Below are experts of layer 6 (counted from 0) of a mixture-of-experts language model. Rows are named router (the router's row for the expert), up (a neuron's input weights, with its number) and show model dimensions 0-223. Each number is 500 + 40 x the weight over its row's rms, rounded and kept within 0 to 999. Numbers have three digits each.
After each expert's rows: a language model's description of what the expert responds to. This comes from a sample of Wikipedia text that the model never trained on.

# expert 15
router:538510518511527546436508476560449500466480473564443523454497521518462512477443457496456476552475447463524476481542442456535487542516504487583505567454490504511449562479438476479512485430470467576542497545478455461476536447503525512473447540415428523530434417567546476496516517537494569480529469509567497524497504577497463570468533468458554522566537547550509552503506490456477466464495431482508486540495486563547519583542514468523594481501467543498540519474467448531501516488577495552455522502558544439468494483533540487465422576404520532452438526451429494548554530461494510431505492482495573507528468499554477527479546466456471420519499539471494474481502495538545430540496
up0:505466481462482476575565544480544491545496509501511479538522522470512482572580551524482543450512500545502457509491539541519536436506575522473503504454480478478563538503547589492540503542517520490483539434572532521579463477489518469482508500513518466536420456438464455531530484490474521527490475606456526485575461446529493464556589520524470515447505472449427480543489498555490494507530585539567490493530514516549512514490543509477461547481539504556560413510544492482483471517440555421470465516500437481538519462481562500534549450541490498555541523466566510476497484599584509568437438508466475464439548488462531496557463498550500513433458409484453468520491508469497556471427
It responds to: Year prefixes and numeric pieces in dates, scores, tables and designations, such as 201, 199, 68th, 45, °.

# expert 16
router:473550519486522466500468539485601490503505531470477482450490497478431559534540526482520535483508476527462484555554474442550482478503492510533460504496499514468564422512408493547487479495552461514428511545556518501501521512489488532443489535522451527522477471453424442503428436536500486471480544501475526458574458515546476478422492526500512494542479544467477514462474470576555522475465554483500564450462529480535433518562471530496528518608493551530480480573458462440474506501495574509416491496495557455429519508438423488537548419496492501475528515473517532438545440478541485469440482464516537497475508484469555496443537447548568663471535524537558478514501512492519593502515
up0:490497533442424446418581533469503526568502584429491427521517513523492530505525568528549519520492537551459524501516500490496428492494487475473539499570492448473481506506515460537508509510552604579451566507533422432473459503444518525521487506511494488488503489499388518468487485481540526516455510541414475517609550413452486496591415521461488539471574497509454562467474495529498504493537521471493490448497532437500542469440485469549471480547461560498500416538485446496481528477490540480466471548505534548483480496503571563419519520530500470450561470559479520550519553483512485560434526541500526528475493538447493502437480499467537501440422468459537506451500553503503540489501
It responds to: Word pieces inside non-English proper names, often Slavic or Romance with diacritics, such as Mladost, Vicenza, Grafenwöhr, Noyelles.

# expert 31
router:546478439444417482505466469496579551564576512533530507482536515436484505493569514483488496495437535458525522546502487577463481474480507499517477522444475446457585509489510530547517492520483606437568499499504474509453476447507532415493504455485470469467523522467467597530487417519548522502452564482510512490480582526484469511493479529485482474480473490491468485489497549516567452525513537581497580538452472487464472511513470538460521524462500519539474524480530499463490477530481499455562428408495456522529502437489539474467524390609488454446463478508600489527476527458486518488453506549555503485447560468487551497527597492480529583477455523567487568518500469479459432554503
up1:541438565518499544431498559508474462498465480519444414551522492526523497463527443471467483512539421539511495445537530534506470442512507547447488553422424492535504484503545504466462484474478469518516433499462550526495552493525528497439544445488497491482503508489504550396586510475517492523476477532495517383480503509524427529572466536480544499516481533533521509497503481519440494451494466570540499477537486434476578453434529481507494477496468434497540499541480481561418511491490496526504499492550495519454544458567566547585492560544544473443410528486502526594441452511396492492547542500505512488429495547514522505549570481471472420498577485522462517494492480540600493504469
It responds to: Opening pieces of Latinate words and taxon author names, such as Ap-plications, vir-gins, col-our, requ-, prov-, often in species articles.

# expert 4
router:463445520575463435498499549483546486472462554478447521513479463503510526482595543511525549500471466511471467544534471449544493500584461510456518485469483469516580428565445523475433506467512422516488526543508567469499563521530461591471481517492490556476509536512449423492442460483525457537573396435516529448479445489516496487431476462530497433493535501508498478528446434469525530519556436521492511479522471441489506493463514460490561502575506540452512471611507485515459523502502520474506572518469484530439481541466476523577502503485518470510564537544442528476495443520542482530479480488452531471471463568492590512524545434542498537517530526496571470508427601566478556471478
up0:457601538455560432458528475520487498475512448432479531537536568561534507448580465522495603497460515485516524515470491521485447488482527542446526472436482505472453471482487555494498496503468464490493503504517549512464486519486400471466534468482437542531419483466527467504512476522373476583477508451531563506528529551498493435527466517440523531480489520508422458481492460502532506529444438596503464452488541553609495514456525507490521545518484537493522539502489522544500535498484458553469502488499482495503558445483476487452609466464499458501489511504471531499506587451479513487575526543478500463427472542457580466477509414544422517475484554543507469528555496460594489470522
It responds to: Words in sports texts and results tables, such as recorded, ranked, League, Cup, season, and pipes within match tables.

# expert 0
router:525519497512529509470533501454564539514536525523540516534516528479509445496480517500427444463468560544506530457515515490485590504463486482484433511517577527573534484481540479447509478494510522514508500490512518483520458564553523498562416478532550512442572431432505515508440471491494434524441451458507470540417513501551536490444512495480458497504509559419596431496543506483494484474452537553492492520509430523456530452498555433538472548424540489456499514462522500526497515436533455489582522481462484594563456519471472537524485459568443506496459499447529517486518512570468478422506498435551400527515521517501477457519480583553433545493513577447528502511494462405515491557573
up0:443501520436495555544506546492541501521552459431447487508564544495526430577534526486525513538494541487541506506560542422468449531537492537540488494527461473555578503526573481562519515535531562509446495481407523521458518489520530544483449411508547521519475464508462485517555543511471497565509539527466448539540505524530447510426434461596483450515594472541525536491480398521524500451467523507503404436494530462395460496545529497547488506467498489471500490461515501525525461443436499547490580498474503491542553529536487546514496427484499498508450530520516548477512501416493487540518457523432457500482461537391508479502455555534417541436490504493558482519554495458497492499477
It responds to: Opening or middle pieces of personal and place names, often after first names or in political lists, such as Hend, Sher, Port.

# expert 10
router:586425501450444497484573459501491607488500481551456509510487518460525438514440499478453435443511513467477465497494463462475561514478490468514521553531556509528447478456517503519519436458438523490567476511515428468504481493495511573584514478482517460479530515564561583529484541535525498401523511470499463542481477573455467504561472439545508556532488458559571527491457544458460455511573459543432501475538435569475512481503557462517490537451419489483537517418542551546517478502507481484531455481550521504555464485498503508523504582503509559480461478532455499512516517482447541467497515488523423479532570416487452533564532455540467453560450513477552558544487445475449486536533
up0:529497449511461499476527458395521535490494562455469470497591590520475587452498540539482431558505503547495573497418514519462426488552474527487477475522460522490524518493496617574518488499482529465448511470482455412480527433472523449466461509554511486497519482467472487558519520417456523494483539483431463485518533451442433483504434422555501538536524522496517481456438488494481522474509534484473486556499491490470606488472527460507446548488470504522494524510587487525543460403527506526535474496504472458535512471448519552500601472527623486543472486529500522472463486476515532534537447559541528509537535528527513513452456454512454504491445486458462500484573529452431469537525
It responds to: Year-prefix pieces such as 194, 198 and 200 in dates and censuses, plus dash bullets opening plain lists of names or places.

# expert 26
router:505474575574424532500545506470510556528482483530468492429457561469448510528497536585515487523503548539468508528480585520494515515495484512435482479547535561459407480452542526546443583465512438497505527506468537428517476457491534507534572493490554455590493525495464475483462484454554416508454541544465512492497473483495494470522478403537506507460518511495606477462480494510455467467523470540372450516529468466393501444514524486497433512490456495508434486490512531547569486425485550459530511549530460514472429519504529551517475497513516587537540544559505495510558432539442498468543539446553471515546539464556445528510524487481490465507481494447554506472523491451448521523493
up1:520546493423546471522495549473518483511513552485483513565521554490462534509519556438555487507538439495509484527467487489554482417513494467611432549524457505499543490533545543550545463544497503488540557456507525479514487516537577423467444518524462494435544440446490454494501478513485497539535514542456490441516477444416432555531494575479535508491487490494516436504453474508547460471486491502494519528448481442555474421492467584512503513517450502503507597495481455494459517587523534500494512464482514477532490508494525536514511388536452513518421468413508472603589512492484530497505455468490530507457563430478536539465486469519484566515543475542571570550550437475492434533551
It responds to: Nouns for offices and institutions after the or an ordinal, such as Governor, General, member, and percent signs in election tables.

# expert 28
router:434577450584499510520487517518522459424447466501487567461544472527460513530475450536526495546591469485526493446509494502526536524484506526471511441501487473581501486554482474436466495503554419542487494505439608548527554543548509536488439554466489533516527504518545457426485480455426507567529434494526528488505470415549556514442508421476489511520506486452470533476515451486503580490493498462557456474526537448523438496430510409518477498532531540497527527552460495513499464463490483515450530560429499538489548542500459457506527406459531546496524524503494520474436478537579463474509535475449524536535455576454508521482541534517494577436546523517477426496511468542520524411549
up1:501464554559511434512486564547514530546492507530572479496452516552495470515465558440449481571485444505530524483577480566482488477500476514465506450509506496536503546429518468540464518550477523527444498491465462494449520507483428535511527536409510564495511533457550448576496472449525454470479393473556528487484497485499517539438447515476544512486371425512488481480498481474455505517520526518516539510470483490531537525459421529513542447493528455459536588422418493508468512494560525472504468507475504471526506528531504459529454493429451490531479511497390506565485529428561452487540461455510455435548474547474586553542491490481550556527494496590557515502557466519466493458432
It responds to: Nouns in music, film and event contexts and table cells, such as album, song, Hall, event, contract, Alternative Albums.

# expert 9
router:483534483525563537482545499533457511513446460517493455499540514562501447438498452544510422551532474487548522438458475541458532455486488490513564521483467501465449599457568592527470455508521598538491482466476534531584564522529414560478572538468591447479472491542537491503503547445472530515573405508535422561500498421498462449606484528547472445486527482567517476499508481490488534544532430450525471485560475509486485492475506475521549513476469452433506502476497457510529502489461481538493508550506434493551469529521533553469490543475497471467504462527484467525481526469469506565461514531463464431511429546473483461493417487592490483526509488469443482573511559505492495486433
up0:482495483478555469557454479544523543407501499488532466501478473564540495473496495458541434548514457531448555391474436535526490524529478510490557529496473536537444485500500466472574501450495506558474467503538547515513455524513474537405486540524540482482383430518516515354482453448499546497496522476497548493519550520470507426499503529553510499606520447507515494498520501543525525554547490482507499507512436476437441474499500520495488469591516523516486521446486472488625614465468594533472450499490511537527519505500498459407541428525499527495516536504485458484511506491527481473468483467458473538459477530518480572446478542489554535407541519511500510494570446531472526544483
It responds to: Verbs and nouns in film, TV and biography prose, often after "was" or "he", such as produced, shot, director, film.

# expert 29
router:555452500572518440513472487513489566533472485563525582496467470462528474482452448502428494512485526514457474448460477474523524532461505482534494433504478417610515534536536454516529553539439539538508492488468526533439492501510459519553528499443530512566528473508544473458509535562481474445491456534511419467506494530442606572521542471518505452454568511590515505525538506465502510439573510459527476457515473616500460433528516468451523498477506536461510513510515590502494488449429479494549519491461517549543441549577540430511471511441565441539501530539429445575452509458495506495542532527512483502465457509544495506593447520479450459544462489468452516530475452517488487458493
up1:473498557502491525577509458493472518477469471464514529496521568511399488522515485423507503515534499448490509492526531575526469496525533510444497540531407534489485572427492520501579498558507522510504612539473531535460534543453489426482494485508548509491457539518450550464570474438525536460442479509504532498466470522540456492521484504474564519496468437533465544418403548483503488549550532480470474511512539397563514499516573512499486553540448498511463496450570501548495501551529527537448453506494543453396563507553608472522506458524538494458465503586489465481456517450496503486429471505516428507546551469478541535506514497512497474463521410432440503455493519547466469438476
It responds to: Pronouns, adverbs and auxiliaries such as it, very, be, does, plus second pieces of words, such as steel, unique, in music and prose.

# expert 1
router:516508558499491418549516423449447523432532455411499505476494542585505442487497543498474476531525510507461490524571489493507463442555513547544577494447502524476550432532499460472471496486528517483564525529502513449431531515515471460530525584453599550502461521480492511518545557463537502531533471457515481462495494555591446468487466446555501512534436568469498454423535519440480502496527531468569443503557488485439504471544491511519460425501571406506462506552546529544562508468507478459490495478506530477432534421476521497550517542500559494573467507565428546460487472530469482540539470531540518498531489533488463517484516474563532468544447532529474562466443588497548530454527
up0:498551508529579506454459516512497533506585514529478462501505561502462501509546429464550501436468529515474578459552442519421509455457437554483511500473488487472534489426420529548516432459539453521503463501507563387538541462542483474526516480524480555469504516504524463505470451517505480418486523469494521450504499538497480539438521500513509496506474525426476441557466510545542480501416489552464529564497398457559466457545575482484434513555490485474434538548508397458549589486553408522492593488438493481501537520547457515505493486547575541464475531500502539509578538495502507460437521531507443471484500470503538545519530512513489503513505479462543526515504505502553513413563
It responds to: Pipe separators in tables, line breaks, and dash bullets opening infobox-style list lines, such as "- Operators:", "- Frame type:".

# expert 30
router:447530516457503504478487523514481458420473516510399507512464459502446508460481509541575560507502431516494436557503497451502490540535496500511467517533495583463531441494400485555467483509530438530469502540489505450534551545495514563500558522484421536547478489539507377537483553529521542474528553425532509472550480505509518515509418470495510493487511525528485591586523491538505472513514483492461446536438509526552523499479440540497542470566419548504501449557489481470449491516498515514383522585523601442429501536531500473513491515437494528495512544477476508429508469480559474481495504472447555504510527453530577501412533437518533503481543479541554476473495495543518546457421
up1:493558545411524518524498496549492493518528513507514443554499469543468501550472492437477492592465559468477472557493555459523549487513454474379506523501489531452453498516548557491513507550483548526536531420494489533569541481495539538461501466576511502520528482488556495398528511461517475479556465486548526465559479462459540476481530575479448546456540447428524510477470522562425595480481553543598492464591506523408491534515452453478546476463498454427472524504473525415568492520508479558492496477552483435564511542509475469528544496538476466498485486539497450538516539473441425497481489516444429494498480486515509538488431573477543500462481511479523510501503529548558478508421
It responds to: Markdown table pipes, separator rows, colons and dashes inside scores, times and sports or results tables.

# expert 3
router:508543478559579491541464501552514532520430486538540589500556438501505515539526443486487476521495464439535502478456500525486542489457511525473487472473452420551510626475550519513564459557512592517490459493517552537511526514527430480447489517502534503494503482466578469479464474458453477516528430497595460481480514435510536495590559534473471453494490477471542452481557516516522521494449485504566530524500536509447419509541481488512465539474603432469534499536498440469530510550474492527515464470442406452532466505485483482493504377472502419459477463439516479525529531483532530484448546447539459469465498540434475552470485483588494583463533542531490530527525537539491481459518
up1:486467525511507552466513522507435440511529519450481509568466481575542574488532500473511510449524493474508543401468532559518471456552510462448609505522487517554487489530525503430409515484517489445522537433439473558486498498487432490501549534509462520514416523538512533462579504446467535493554458559475533436452487506457505518513565498489515559453565480476460581536506485438454501585472474489597437505541523455528571497411482484447465497498529491527486495540519476531574516472471508538507547523569502543491458467525481553582541532547507482568513466541450563537395486509478503557564495528474488502511457522510506467510523503444535459510486441490492497477517553527528564464421
It responds to: Word-initial pieces of names and words in pop-music, album and entertainment text, especially after quotes or "the", like Mc, Liv, Bo.

# expert 17
router:535439577505509502515526537517429466478452462549506507518499495453527440451420486546446499501471473540574464527487477462507477547543547498533505460499593461582459540418436490482563579474421474543530476507543490462543528486543623491562453533448439490513485525568544489492555556525496512462535544479543466536468509551443557496510515551458490494461574499467525524496507505522489511504496464482487431478464526520532544551532497444523563488529489528463554509445446490485485518469517534509529529568513513482531437535496522472488421583422445485483477543488435489555507543538483453501488493483492596457542454480514478467508413481468515393563474505464482513542449479494559440522489
up0:479558467595511462526479509439542477510515543508562480453520539519494532546529504512560432513524498483492544482553534564469539457459504495459460562466499466452485493471533520500513461449538578512491455528519486451515455517464477474439540535528549381462477465501425554561480503494541470466445491552522505443565574453471515469429511484504518509514462530500471489454508476493576558443505514493524523588510495450522525452532522537489467549583463427494466520509503537499632525487533504497497492508483369522418533477449503449515503436576481445507482529519526502534517462525545510412524491574510574515536505459511494545530500496506551511425481450513490575538528584489462490532504
It responds to: Suffix pieces completing a word, such as -ate, -ately, -or, -as, possessive apostrophes, and table pipes after names.